Weights of a small mixture-of-experts language model, trained from scratch on English Wikipedia: a variant of SOAP for the experts, 10615 steps.
Below are experts of layer 6 (counted from 0) of a mixture-of-experts language model. Rows are named router (the router's row for the expert), gate (a neuron's input weights, with its number), up (a neuron's input weights, with its number), down (a neuron's output weights, with its number) and show model dimensions 0-255. Each number is 500 + 50 x the weight over its row's rms, rounded and kept within 0 to 999. Numbers have three digits each.
After each expert's rows: "comes before" lists some tokens at least twice as common just after its tokens as in all text. This comes from a sample of Wikipedia text that the model never trained on. Tokens count by the router's weight.

# expert 2
router:497510526415562557430540501552482533599491505483479505458528521470502441491458512540499474547502450450402412441468458573477455471512539516547467468469544545544441594455536526389530526482500489408483513587449496571536427502412512545517498557523479460553562509509518520411423520527504504437477576458494540464491468560463424404557530566395574603568459382495522486512553513511492465557535509513407463442573407474490520496498458516514510553560514534574551469428594593459475504431421582487448510556563442553518546457478470501523507536507544518452527582351449576567470505504466541508430493510406414505545415535581486557495487452483575494549525490483493545461508492499452524455501569512502557570580424523513489360451425433541518520474517579457457497391570519491409558478546414
gate1:514474443502466488495509464571448563509507472445476488426529558525430486460419479494531463500535506488608494507466503558489489472539443472505585522495431461452426580513529497452482395420438481519541545533429451473474433458399470587516458481403458579509476629465495464463520496454511511473537507500524466440579398515369421501489496491457556608426423482571543436489472540463419524497529531545457488537472447473371514504541420511608507437561553535608484490466582593502489563474515533597542505492499490433517445508517535551504473522497527480572422447593446496563415478561470542418509449514425523529494477493554514524405522417515552451504533495605522497444461615497519488435506583415525484591481447451529550496456536578565505525504521487591505503442490412481407507386519480
up1:496470428516492514446491472565456517521497475467488458454534579484437490471444486512562470502527501504635471539476505583496472517536410470507584499491461480477446583520523530436511422425451477514541547571407450463463457453398474537495486479448468560480466654474521478477492522465513507431529515521562474438597401507403408514445468522456569599499450460548532418467491556494408540476555554561441474532462438490369520528569442523585550447557560502525490517438580574486490556454539527608529477515483497398544433511521481544489509501483528479547451446582454471551432447583483523448504470497452535571475478439510519516418492419550552474495518471590519504445463629465535497401481599436549475591514428447543534520467537573573477511500532457584520485473480433463401468371486485
down1:521541462529474520492475488433569534494506563495474528385493530486451491433492488542521397510524443398556552569556463501366471596512496597418410551498406561477514464555518548524410562497464467612440474426559625461454564430469453460545608488491447530558525508554384469565441440435497535532423464460391537530551537476548505475541434531518482597521500554535537533493487529459483538494516520566544487499424486462467417540504575395587512533480607492461594484469464486550479510487531477524499469426478461502539486454545655579541534517486450444528481542549561529531503531508474507531522412508497468517469601545454543521439573475484489600444446485472515444496502482437477448543591458486492526616484472566595502485471560485538471495459432492536507534510477557443482578554440481
gate2:517538466483467583502535522565464392487531418529492416547442496563514461526512513455485431486462451550365495498398429517523492515455596533539541433498565496539528513569513499451504488376505469524498502579623424428488454518434473489492530503493429497505501521534481564445553579555578475524444447484509443446521473522486511502539480511502503554655554505527467474507439568572503539460461447516422463409467536427466378451556484526585515550477517505525458465400487476579415455469532444479481436429523514455461489420397477411525501459460459490487494554477522558457491517454404481451490508513551436622413510609535503466437546594519470434525544505385495361539513529481508478530528486524523563500496404491522512383503481426529476466432470498519440581456528435434532450527452525
up2:477501517496508409516461458456552590499469565449519564489566482406541518459487535505528571512561599426603442495579540474475487485560427461451454576493401544447493543441492487567514504606502542448508481388420570585486501456584508526508507463487566526510493516470525474538475456423400545524555570500477555588494523507539515475496539460479485444377466502485521564494602425459580498534486554520524521516537436574502638545461518481423507447540455475478528526610534528459576486543477562519546572553483470517490504558610515521463510521550500482528536437512468448507523471537582524552524475492447584361565506386422489537531448420467560550482512504593521613498517508523485508506488469481518423501467609504510487600539532575466509523600496499454578412541421568543495560436534467
down2:475496576481525526475543571501513631456559547481521520424537497588506404440489502465517586524541487459415515517550559413514472470477480508477496511525534507433406497425452540513558517519452453458464417488492459512576590579482509537605607471378493505477484522374538398483530532490466483423502556445527490523420520508455534448559475450515493457590467423473620592466474495560532494494452463481449537533508467465511554480514466551532482402420500503460599568575560465543464468470515552525528465547553549504517464490454578496422528562545548411535424529478563587462477478561462520455577451553492493487512525435499546437527576486506504431458424456436543493490487527393535477491547474505486549456446501646503565457523589515670468525486427482544452507416485479545510555488506579
comes before: "\n", "-", "|", ":", "==", "The"

# expert 26
router:376520548484504608468541524430424502499466479432455435499548484519488446526453559556495476592499493500519510463488538395441508438539548576537347479411437480543437482477470514475547487465453482472458505496400601505478523453449457386477526505532503510551397483501545383466403434625571482470428482462479518523404468511503530507484555624482458492515416461503464543462521398526511440531402525545552503489542463485479503456509454391470537504510532519492456512499499552459509469424518485541471532360643495566465486433529544528448542494463506417592436557523399495575506441493566521472514514412457542533490507557488449468537433555475452483505502461550542505514599489432555512566534532521499424512521480470442453505507478457498617541494487620472468517481489464471481542542393483
gate0:552484504507498506491521510453531450532508459538461520516364551506499483513515484566514435510472486470558425523486501503515551516428508495536377489550504469524444459498401475505473515515430417511499475393395440596479415486483543497487505592551570531459491509596577526555450509530531485436532556481493506490443526487415656519494574554443497487469445558507464406452433362552544469529409440441528413482530363495473561424527464523437510481549483502433501572513536513450539428496568597545457573500634519411490485526484563488460525489410555485620491444543454413568447437569475463488478496434522472467549499455492451512517527518548502556540467479544512478540497505550554514631485578512485362513486477548450476450571464479536602441554515486462541571449497528498514507485423518
up0:452520519483464496502472480559439546473477506478504452500653407486470548509498546472466579489488525538451530494515485510486411485587475503512605515463503539482578549499562569479519475489575557523486490614598589419513571516489439499494486420481436456532537494384442478440552488441445536550465466529527487493539435510565359464489424477587492519551550478468545604517581613457476541483566562549456596537499603528471447592499505474578491534431523522544487427490449491530501564489428401480544456527377482606476531441507457488558483486586470511379551549427535582477504570439532537523503513575523543532441518567514540488469491500424478455494543538405519532445494527409459492371539418494501615530539536468552537552450501522478422550457502502503470441549486457510473501492556485
down0:543447508483539572496459502493487524555474509521462384472546403508488562442477528529469615490507521543507588508419520449552544464524571503408471508503485593484511467548514517462571495523421556552475521599407493543528527505579455471553546582500530507568456511483498459427586526597583476593487537420575574516493539540561426551485543463636414503505501465502492578463516438458558498505451567570545516497524509590462497520515450381536539582433559561582444457490518546511515517494545508372459553547457461558455463385502518439503431489582501467567432439490538490483476532503525439524521538435457518498462486408530524549501473481558501506409624536615512520454523462485502497469543451574492465425407477525408569413470568520457436484453465551446495391514567553516501498479482497
gate1:445605512489519495520547447520526414503481515429492530513585502504558503470547587457503622462567461439458511506454497448583541435543542531508506462460440505467599491511506443456551489472584574434514552465494454502559466478464510556537469528465457559498462486491542466548555557591560498506464489540478529478441487532451460642442539541422509409402468529558510425556491481459528467591474433466519558501583565369511550469532509525556569510443481426460482483508489447452532446501493512515454504491588523498564532503555610479543592515533527486582478504440391440533521580515571514521494499518493486467428520542589434460532531577504516535488495554521520463471607490453498585522494667519578463464512480607489460439503554577414583398391538510459423515514544464528442482466545598
up1:557401473501472494510449567526431570500506482617499474503430466499441493502442401546521386528461508545549446495536498544400433516452460481500506512524603500533418474495499559549425515532403380533472427513495554490444525530541471445456533441516550469513548534526457514433440427415433522495536511455550466510568508486521541375545446468609485557583543457480484585419503501581448565434482549511486460486428417642497473533458500465433430526536515586551510491485502533548462534508499516464542508528412452488433464516437361515486444489450477544405535508565627557479498404516460516492498512464515517531548488468449548558452499421483467514498482462483508529527406512533494462496513340518445497546477521421490535537475481423540398555616472469545567484473436513492522538516463412
down1:506551514466464470471477518522550511481465447451387494483489478544561541553482527458531507601494507533631477434583471573455440503382513505511481523456496495538490445463513504572467491479449536593491588494480484484536447469537447554537491343559515433452543478475538549448458488555506551432455569565397521584528459521569439506532431480475533477493448376500476424488487670458433490553490443551408535471505551519528470482467489573462388582496455536535443483488623513522502478384486521512411584516548529502534444471546397566516505456567500484499519404553515529519480510425572520451407580464437547424468564465482454529492526415549534542515523477458527476473428483501485549407472465549500542503467614500509518416521452525473467570543581540430462425439479458500574469489514478
comes before: " ", " the", " a", " and", " to", " re"

# expert 7
router:472573481474525501524509430496472475552479413536421497479554461508388526514438576522485425541466423572518453488490457523428425475484559568491491545443435424569462434531478434468482498542458481530428517524451593512505470531459508473448464578470498624512471495488535485488495502547639448463477532450469486509467466552561470542563544525451484575541462561466439529426486416480525421571473622545517437497534472481565481441447513527507585570480488613530422488464487548388508513437451578534537474388573477416447550505461480501472521477496551476535461538457424486535512570474549486484465573498392433545432518503494449495565486574482474494600471493483544461488569397430545577534471564508567493402552462420416505491531498460546547513517471428511391605476512439555411497489505380
gate0:437505443463379544559464501532453452434507397502464408501545487534484513614492534586458477502563556459487509551493494461574574534413531498474544490431474483462520373470489407501513563450527617485590409517601533460450482403436518547457465498476578505522496516431495473482534478460494437505419578507503486511541513414450515568554506522457522514473508510516526559544458522499489509524434464496432480496511517487511524495618550410503424502583445502597476537392491449445403550578463516529480497395598516569517498532551491544572508438578512369512519421515366484599406486429479450546560481488474434523477592411501385540524418554488514536511564520450446470457463501580480470456490503576527479478507509469516528512471503525501565551628538453505485495507468499480498507573506520
up0:525487565537598468466505553462584550539491588504540574525469509495496469456496442388584476508428475562512509461505494534451423472592436485530474526575551519540470601514466552532450417530432387512404604471402412539552490558521503498579514508552475496468518478567524543524417506511492580487590416522500519520463523565509495469445517480531503485522479487486489443417510443508472525471573482508593492472521469509521491502383462562501550478407574477399509499608546539554580474425558539481502531624376500438500483466449494443414514554443470642497489579483646518385606518557545548476440510534588543478498421558518623462480551442532489484506444473560546538546542494452505513551509497438448475538451521530498465482534475462499462464402453535532522505494531512529505518467479486
down0:422500506447566482492475519599515486455605431521479509540534545536483464499435393533615522553405515540467490517487580438452456567490574498443492538473468492457529511499446476486518405547486537519613437468430555580457472482473515438343551393418516504458536417419457472500515488433513561441508533513596462496478574468468442515545435474479502456513498504469570521429444545538429600582482588600467440465469564525427490457585528468493461484407519453470532474498569390520502461510501474547492502430502493505437518537482528543465479449503559368651518481396509459605509498549468505472463519458459516480474506460491496607470534476536555473432520512507558550603501524533456464547481463491443571515515506487451485453423551530487496597513584538515476538564548515560604488467509568
gate1:546499468540527439522539537517499513516545488512534517480559450486447523360407423520521452518474573436461456483472476552475446510551438444494511422448505506549521560575566438509504483420542470549506485555506502480448504458504448446612472583515522482461535569524500583507464532492467500508518537416452625518488516559601519603453450491477528435521461512480544485472499549402511507457526543569434457477506409627498553541547445473505530519452432456506439509589461528485485478534605434531587535494490503491504512496490413567515499529583379439424579535392511469487497500453419433504464545533540401456426503564457569476519496428577525511454447582515540470542409536516536505510546448534532430416558513607563523467581520454532488567427524343446520500561532521403497461583560489
up1:500526453538559450531533498512510515546532453499518536477565469485447507372368438489487437483457585446440460460456491558471482505535442454495495394480496478550499576569563423493479486399602490546530489535508491492468505447499449437637438542488541467456509582503488596498489522493477490517543548413444590509490511543598509581452435488475543429517479507477552477495481519414496500462527528593422472501525440596489559531559422478481523514457444474489436485568481511500501464556605457536572564494500519475500488504490401546491498551564352422422572550420498474483506488459432458524486534512559405453405487544439563467545520425573551490475460583518530480553402553516547480531518467506532457420519510613544533449589517493570477553437504353470509506558520522418505453588563545
down1:525474533469670491483472451485500543486422565444463435490501511369519430532553465453480465489516513445489469455532490535570542514570554544521457509510504520531505395520567477475535539525481462504477570510514431438550567475576498496452419491548448571534401520509525559423505436544484454544531494480481498423519484490468543406523436409604602509515519482596551477553481471487542579543557486577544515464476555451595521460476556456430464539460507491423447468549619397500433517515477535543354547506444549474486482583511398458393449502480519498568437547587531471498499525557638484498532385538496534513484515509513502525493475471429451533491534477383507537493636481548447526452497541527579539519451551485540421455463532485547541497527494483441464558578586503432565499486444467
comes before: " the", " ", " a", " The", " 19", " \""

# expert 8
router:449519539530514452507576472500423421447493479434448486514521485434388519490406576489492542569430506552517445468505495522457550482502524541529444510467552403567390500523456560481525504567486429531550511478464521528477429537533462516518529492472457520464523473440528521454453460556521530458456588516382526463529495563576459406426540512375552585581507423489479440526548489533411489558555525603433423479527482434521493457474465492419606536568503602514525539424530541457426517414494549613510508479559530502443531494548471533494512399511470509525545545510513503494501532558539482454420502531376392566544513439499473549562542586539600389532517421550520527457511507465582509469570589502493502461548420528460497492445395491502520531595533515459399523478532474616479461445521472
gate0:474552589536518515496463549476544502497514534483520494402472468466450524405397624524416558472404596431441483466391556478567539440479491493519513407523573497524470493502488532479502574459476569505382439505529504421542495476509458498507429514503437509411482496519472555541488519517475573503516433531441529548542446565599487541455476471485444562542492371519489488548564573540537461547543552539549495518471450484537556500485410525428532465487555582549536525554423453519473478488542458565506510515530507533537500548524474473493480564529537425587490578445454424449515532565479487492428432539533449554517475453457500457475453508493604408502510415480575496478462481458648603420594527549519591427588500474458556384433492516509488508561587544510510509552549585549533390453435519
up0:558496418421518454455538451538437484527496456498500439617537516570569492582577377513587468559579441534546528516592423494432482582560495507455511543474452491485527518487513479514502449539546412445566575475492522567408451536488547481482592482488525512563494525482520502526490514445514417452495582502561480441458586489386517504528505524522547410434478601483486502447423433493504533477411495440498503455539533558480470500524570494560443533523478419471465442475543538526501502544440522441451477498475488459422472484455496543482529454445422555454459421550511587531508478458500520521519546460466543409451496525541511538498584505448412569504477579522403479545526521504343498609431499463459402599429506507543454595578525490501552509419414437463459481401451462469479604580519544
down0:571557494365498492443528506525424536526513556510408519536570459529387507504556459491502471552529491570532513450546580493522527448491560512516496508451584598521545480460492538437469420493528421424442439490461525542569497423528506500403573521456446514471498527482464442515522611485540433430431446487481410413520413574525441472415440521557496529506452445416483534465487477538531483463575517444469565556583534448537603452516448502505512526467593407593456494470533474508518490552403460479490501500614395526459564562497529513642523438553465515533516462509497518502523469589517458549551449480500516538426552515447364475457424503392555621483472548505495500617474452470497552518528554530488455537450427487539527459567416450384506528478503480502510557504560496485493532546489478
gate1:525498562525522540573546498462531513535548518515439480486499471524459539562497522536487567530445639519533435514497497615431492486439521510435527482579462570444447482536443503566516495548422496555481508426537438508351510543615504324527531547444475509520469463466468556466495462513520474514473501547434433551618493475539488499495526584626508497470520398452524531618485513484496516558487505428576498537466589518506418448570544411576519493514482459518512499407458546541551529475514487524580575526538490352508525514477497490391545561507494475501519476476424501456504567512519513528505557534488484610610510478510491518571501516538455460558471558463475539553483450405405461443501552459419584524533423519494459527441533565590535464462478542471419478455393393464538456525502517
up1:460454509462534545506485539572450422437458483612567590505466603490429504405560518446396520520535470512533479588488464379597492582520523495548517491473446540531488592451496449363520504522523458422537467497460541539408569554524508594493485564552520492453516513476565414587478496477505530551446494489516547403466514392501422542517504503493401438434442557466487499631472463499526520432522422471479608526492504539418468524409460495432474502431471531529446484516543610555449487464583553451474545437466437534531505506503459481553452538522476489474451524547542525416443379488422463496514487439549460482425498485470460518428484514510490513572496493470607534499538523546482477411514465462549544456445516452506553444536509488521555542540516429523434499405626398549489511494553547
down1:376581464472445582438386500491445566468501570511551391527517544513497493478435508552457505544545463509534521534407454496482480509472490477470534542522564475571584485445542525492526500378520519545452443463554482571571472548477563460513437538479460502583501442500539483467535507418560532605437513472543422426548492397497438562595555453516463568506467450588584490524535491456395524483461581514454423544561567547484487509511505560394535517477565526538484490522627472454492474485489554549423455521427512520579528531569519513494471515432546540505451495528522536413561524530488659520547471490485498484470536554504448574507460461596541464476533487569553547496464425499555519490424514453583477424494485574398483469620488410552583610530526495536446542441426505481483461501503524
comes before: "\n", " |", " the", "-", " a", " The"

# expert 22
router:400606484483395458394534444457550450498566457475486407441474474569502490526373534610590436569486482539532469521470475571441518507453515647519482510470533467607448528437583435488464508520473522537477514579521577525492505604510520387498532587505465569577575483501568461497492459526569541508539571491502531422492411513511512478476498533422498537545516423517492466504518511562478433518480522563484469455547495467549535442547484533463584551519493512491547539472542622496425513438533529441577589463546428551503549428489512473435590521515553528537367599429540547625496456501488409513467530413507458523471445554539476473468493497503546454531534574497431550471491422550471455480474487463531513476473429487487468551491451493532538559495569527551403575482566540458573455450504490
gate0:461471483461464545502494505450441555475497512449514456474530468460510499423427491502502486455536465502565598431558556523497412509443481547508567483515522584444488559461497469507451458482456517516496452529522519432436584563469443504547451475513500469523565423466495632470474482475517429493608489479517509482514423496457543505447480472453540555496429446502419534493552536490544438489498434474477571520542443424479431430441521565459403404476464501419466473481547491618396388456492531417553439489490554467428458455559530550354502435390541567525563490490417522437516523512425446541544578538546518548441510522510455457488472461439457415465556499462455511470468438519431457456543520499484616544606481584506539483559450512570413584562506561461565494358591536400461504506539483
up0:613501509531508491521502500544556433589481512542507550549456567468432493588592527449506499533460532459441405527483425496481614496559527471480444538506417409566485369515489508533564567527537495491496561486476461564560415445518554493480550506518531513408422565509516401522500500526477493511422538561474455565483514494566459514583525479573522438486573571529576453520430513531450579517504545537562434505476556560524583510601434428531554544529549467518539514486475485413568576569507470513466481470488455511535539522462474436639488507553456446457394522507499487543463488463557593479412454473474501378570527467530536503520489501523554535515417514544477494550536504472537503498497502479523418421416496411441498532438569430410586374449470448551447468575408463605526525486456515
down0:412513491551487458453462544450535501517457473425490521483487492550508592471554447536576540505549489547502447475414553510496528472530476584615547501507471583502487529453504454487521427546472614554508474468472590558480440449480505463492460482405525428565604529511455580467410472624452488437560512505494485519531420434399575546548498581481516514554457426509420542519458575491550436423533533482470553492525452476552493448528527578463517485492424523407527454436541418489468427496480521460532425515473465595488631507435519425507503425566503544571499412547536462511591496571487482472537575491543544636469476469533469434522444485524535528565560432489509598513388440498490492474477512405503590589478525538480441478471538444538402511487443476600556508444448471466429468449536496
gate1:410522511454429429390505366468509509477523581513557518475537548586546476464397480512476449537509447484460513540482458559471547448395447528563460582547475513503391554454575580490477460503483457536517547561549536392458496560550511534534464533591487592539432552652537513524557387596432435476485550482526569475429506530573480499524406374470524583477444445504496436455537484528429526474508509476528478521500516499553490516500460526470458493486503524524519543511435495478528493568428478495501525477621533466468483497461532548467484533473560573464455545390504521514522421436535425410421487523507434501480467539498476467510521421464520471519458537520541539494523457569523551510454501497548489351477440520449425466555402568538498515437550420468522549581493421421536413413516535
up1:413516489461439457425467381469493511471504593532510507440541549573534518435374468543489467532533471454449528542473465541486530408410438533554451591578496479474433518426603596495498451460429470541554531574530517357500497538532474496506418570573511539569450545628532541492532379618435420494516566500508560494483536544596483490489472407455534590501439480543533472485518462518467524508487468480534488527519523469534452489502440522465469511505500523502507519513412494498499498597410485496539518467635537447464498517464546558477521494493529512427464566382473576508501408436541463401446459520513440463488478543472435464497505397465515496501483541534482558472503503540527556518489504536550455374452465495435419473540399497546517502413585478447542506543482437430544416425522556
down1:543504440495475458513453455426521465453528561558513522584516488531468465476539480550461500430478381420464496497473496463543548513484573508562484453422419489452496469511444514409478472454482475601565474500518433495456600482547522538437507533514488498476567618522524423463553452501488522567472437505594449522410504412546479526505461499518436553488486455514550527486540513509453546472458499527464468575556513460549534570602497433469457448352568504439459508538461475554414522453429479514548345477425415536570615424576460518476492532501544576499521468406469456559527476567487552566503423561485558544446540550523546502447458454573512469555457513457496506588513507472543420623502490489473528458463388419523514557475433581469389489587516530579534479475385437513486521499514549
comes before: "\n", "-", "|", "==", "The", " The"

# expert 1
router:474594463461479548451503395546541475493448454444440463552495499471476475500379535549576483613508459549539382528470475484456465422449534490513450513438415490530396458447438601477428499493523496442492554485429581488532459525501431475421546614416504579505507431491514489412497553492513563417557587519457548454450477521596400497454449496453508646541539464485459477522563487470491534522475510573480474475540443422508568432503413526517586542488565564532343473545530554495435607519487565502452517438514447462478505492477491457507526501414483534501411542452542481487511483492478471475384448532410535510478506452530432474543534450437552426562481448460605536429506474481592556451551592514501507533500503443492422499520403477516562491537503477552454507496486487553511477461527441
gate0:508572495483521473524440412527489448479485493459457473589487543485490499540542462583541478531464591394514570618572504568449576594574531465543454460473493462585495443593484510489594496484533470477484558546476442503456441566496469467518472447427564489389544597462487493472479552438433452499509541484459471528475505463526461504515584585538511544447501508481522549557528452419502536529554569483511528574534536447487527614475509517478514415543552512526483437567595524535427504486540431506447529550509509543492494466487517522542505551487405611497490437570452501482605539385492494540509511370533540483606546438528489527541471493454536382456570536454574469487522411549600515414511561459479446405541488514486434592494453578543493442455453496499434405505504423529603482546590484
up0:505572502472548471531454414522502459447454462451441449566460551490486475532543474590549514542460569395509582620561503560470555584576524461541426438472519444593527464595460510488578477487541477487483552540494449523434459553487490481511487439425590449400549585479497498481493531434433457453530521499471480512446515477521448507556587552528496548481496512474515558549518458435508541551548580491523516580547553457476533609478507500431498444533538488506462437560612519516423495481552471531450532545490501556483505469504536529547499549473403579448495456586431496502590530376492477530509510378555549477615546435531475534552486481449562364475547541465557511484539411523590534409502564441473443402510516494492458558485469576516479447434473506515445386510488431549606456547561478
down0:492426506476449504455525402479525524472491479562487528508550548503486514515552623619476479570570547473519476534485560550611407568557497478545415511473496488643540482555446452534478526487524504493523446523570528501498513469460487497489501472461519465520489550370440553468570598495479405500508485494471492521627474480440436400479508484521513428465492468431589497581515518541429391458615612504531570531427543514466477573411495471545493517528498447481437488434487450437523577616395483520459418552439456481512409466449418593527535546442405493445487547569461405439517565510534449453556381488518523493507519514503584507530520498481435532441447477550532497542503384542577521568462543497546489481567521470511562468507454507472557464440540466492503481498598439527491551471505513
gate1:438558428526516540477467452531490506459409558495559472508536461632534383555517598545497552512467607528520469477458481439365601475503519556617575485501499500527468474439504510535493499493528503517437586539511497532440506434515529566633544491470559601468494456503515623448477493424539498474592551410498503427446523514475570507468475481516521513516466542497451452485525515477516497438507525547492588456477520473494549518563434392536511532446510480449536513495537544503373479632518527554442531512437402517404533465488573487533603468503520531516483538431480479446487450485476457573548492562512558488522505474460490490513481489512460507542422470440591423490504480521557493584490542620612604543551547564515556512509471521515534502431620473402540438523477528496464471477410402
up1:447551431560497552501476458520500515443414530520542469478532461656543390574531587546503542491485600498509454472468456442379624427509523544603563469492492492509481476451500481512481499490529520503461559518518484523420520444488512549650560479477552605480488471469517607463497508423528480465604514438513509407419528485486564484462491476519531519503474522488433481470518515486536469455491552545466579448496533447490546524551416394532508527437507482437520512517513546517401500623532529539406558506467435504428539463475551474531608492510547525536476517421464464465488436483462464561534486562524582534516513480461473497505470499532463513549412484449589438501487478523585493549521523609593613533551578577559556525494469508497554545422607450427541437504466549475455450454412395
down1:505576490538555576615463566583473581585505522540571519458527467566490433496490526496401444497548530562592499493483499466466497534568478535584450452486472519513492477529601473573471538450498461467524409515459440430563590480419492471462463484552553494484454515529580504452585415454476496486527404503427486453508534486407441508506562424560488491535507469571452508543495525453458444449603473500504476546429591531450533560561469485577415470545465578578553456500531573560493537457460349535487473429540500631503401468501475494492508435468535590423559439430509456575460494465518505499435470521528531463561474510465569552480480459489541520510446524486595441455511444635569450409532525506523545490561453617571555501545489503501497503464541476468579466453452517481391468485521452
comes before: "\n", "|", " 1", ":", " 0", " 2"

# expert 23
router:495502572523542487473551534452419442486500410527491389527538508501487495537467569579586535571490523513437517501520459533455454391545544493454479489497463516578384490424490508435454464494486465452458547478527594502551387525558547451520503487457518566506494459498565521511487544511574476466505484545458539371518529571483444474481501569483558622590512494518413522432515494498471430600478549579466450462516499518475475501536484498564612493561567527541447526451504574410495561471446574580471509471529484499416522422545502482446538414528594469510457552493451513526516597452559544429455565521523564516391469506545527479534456551509518414485433430485578479468508537388617583500520587408507499475488495436480516426501435496601558483598499484432424531415550420584470483517505471
gate0:498503543507602573493459477504496444489441529443539481489561540507453584538497492580523468535486564461484567497550468486388544428544567444510475534469580395482527522396452530562510486517532463532544528517549518546455522625578528490565497510476516448465527485521529600604484450528523475385571491402459469428630490511519512539475518575511546523561488397650398598594571470540472495492489519454394525510552495548523552442524417522463534482482521473479498538531494458420480490532499516522383502437464533441524484545454510497486429536531451450575530529508525477554459507492545518628504512518536509459528475573487498526543426524617632502592430475506492492509461580465575549572491492462550537461482482570477624452566443433549519432513446438488513529460515518445469512462450581
up0:468470479480475427530540496459489572527572464523466495461455498491504413471538442420464537480500468558543497504452579493636474558449414518453506471519453579531479475594556459452419566491512524452487470498440455466528524390438439480442487496558433541507484492473460421394500556479466560613415493584510533564376499489485487446514491408496433455458500579385574436409450526491515499511506476573565475488484494452445471527479615450570434499547454596578478471473492553569500420460516469487602482547497488550448483469531462499480561457468514550441484459537499529435576467566461454366516494477482524516520539423548548490487596500386391490407546503509495484475524409545468481470504537535446487523529518479500427525472585586437454571533528581508477407512477478578504466590541419
down0:537520491508487505436503516467502542459486393617444486538501496562517455470426446451472513527601534533627569427585445526508553514547543541516439516527626468482475493479493493482554478580542473518440481438549509495633469467446473494516470492461424535462608498485442511390460469466568516473431519441520455480429592504459449435493525591482477521487507592515576540513479587476443423627587457551595527491506427452406503477608458534548535484530553505556549462442471505551510558406483520538487477500567474457513558545453517545514546477435517515433514476478409518456498462465565604504566465413464518556464512428495521485545538461436495509452480567534483501511523554503436634585470594531553466588456539461435478585484514492442463564480447553468406577432564481475468464490503469
gate1:504458541531516533387555446459481505543538467525531463504568529576477446431501497484529553504488606501525520530459483525531460469536482527456513538548516566494547460455497453478469522509508504489493468429505572414576507480535598446448437503424581430552493458482575479489502589507465601557437514450482497476490546458483446451523505513546543632462545433534477420598517511525467529546552623435536578443596457572456501493564486495501452513497497579508518460495476490401478484452511483469492523460460454472529477519460485548474472511477502530457532530456480417519515402542509417557406520523589559482434471423545523483554486477420607604403432384457525508484526580425519577471535563502527516534421526452547542496590398521538557463436486465557430579375601489589617522589448521
up1:538451539538536532408542460417473524470546454509547503480597514580508434419504472492510520501491564535507530548481482513535441483531510527476514540552516570518561481494514430516460531514497498489436478394525569359554508461568580462481414500431546436515462455492578455461512543488513620587439505449491506495494520431483413473527477523565566595424524380516486455556523522536474530575511616458535590489605520586472531491541477460496482524518468566504504463533451467455511500475499443489510449468479454459527479517503468572501470504491513528493533515491449385503516387530513407546437528535549558476414464427518529466528499485428640577409444363477513487490487571451539593457540557517525501506446532431554510490579407526518553449463458500517464553365604482561614493583421528
down1:432538483518498415417499400432482498481526506477524528469407493553556535540479375489524530424490455459488490566487528411521527486543594428541500484562456477506499543514498497564506519552546507487487445444521574447469572473489571463443481552594503486469459461514508525534550489484526544430472510532528474520510536517643520475493418556470493530601556517500546578538491509535465554498515552449535474470455490541396518383524415511431469485519484565416534481490434535522548523531481486515537477537425411439449419573442458527392580511596486561540553400479457404432514533559516481527563567523570475512468439399553503517494570479518441611430527409518420547587444542421490557498507530623541453507404445489571519492553472564499455510506541392569570492461392497481568509505566531
comes before: "\n", " and", " The", " 19", "|", " which"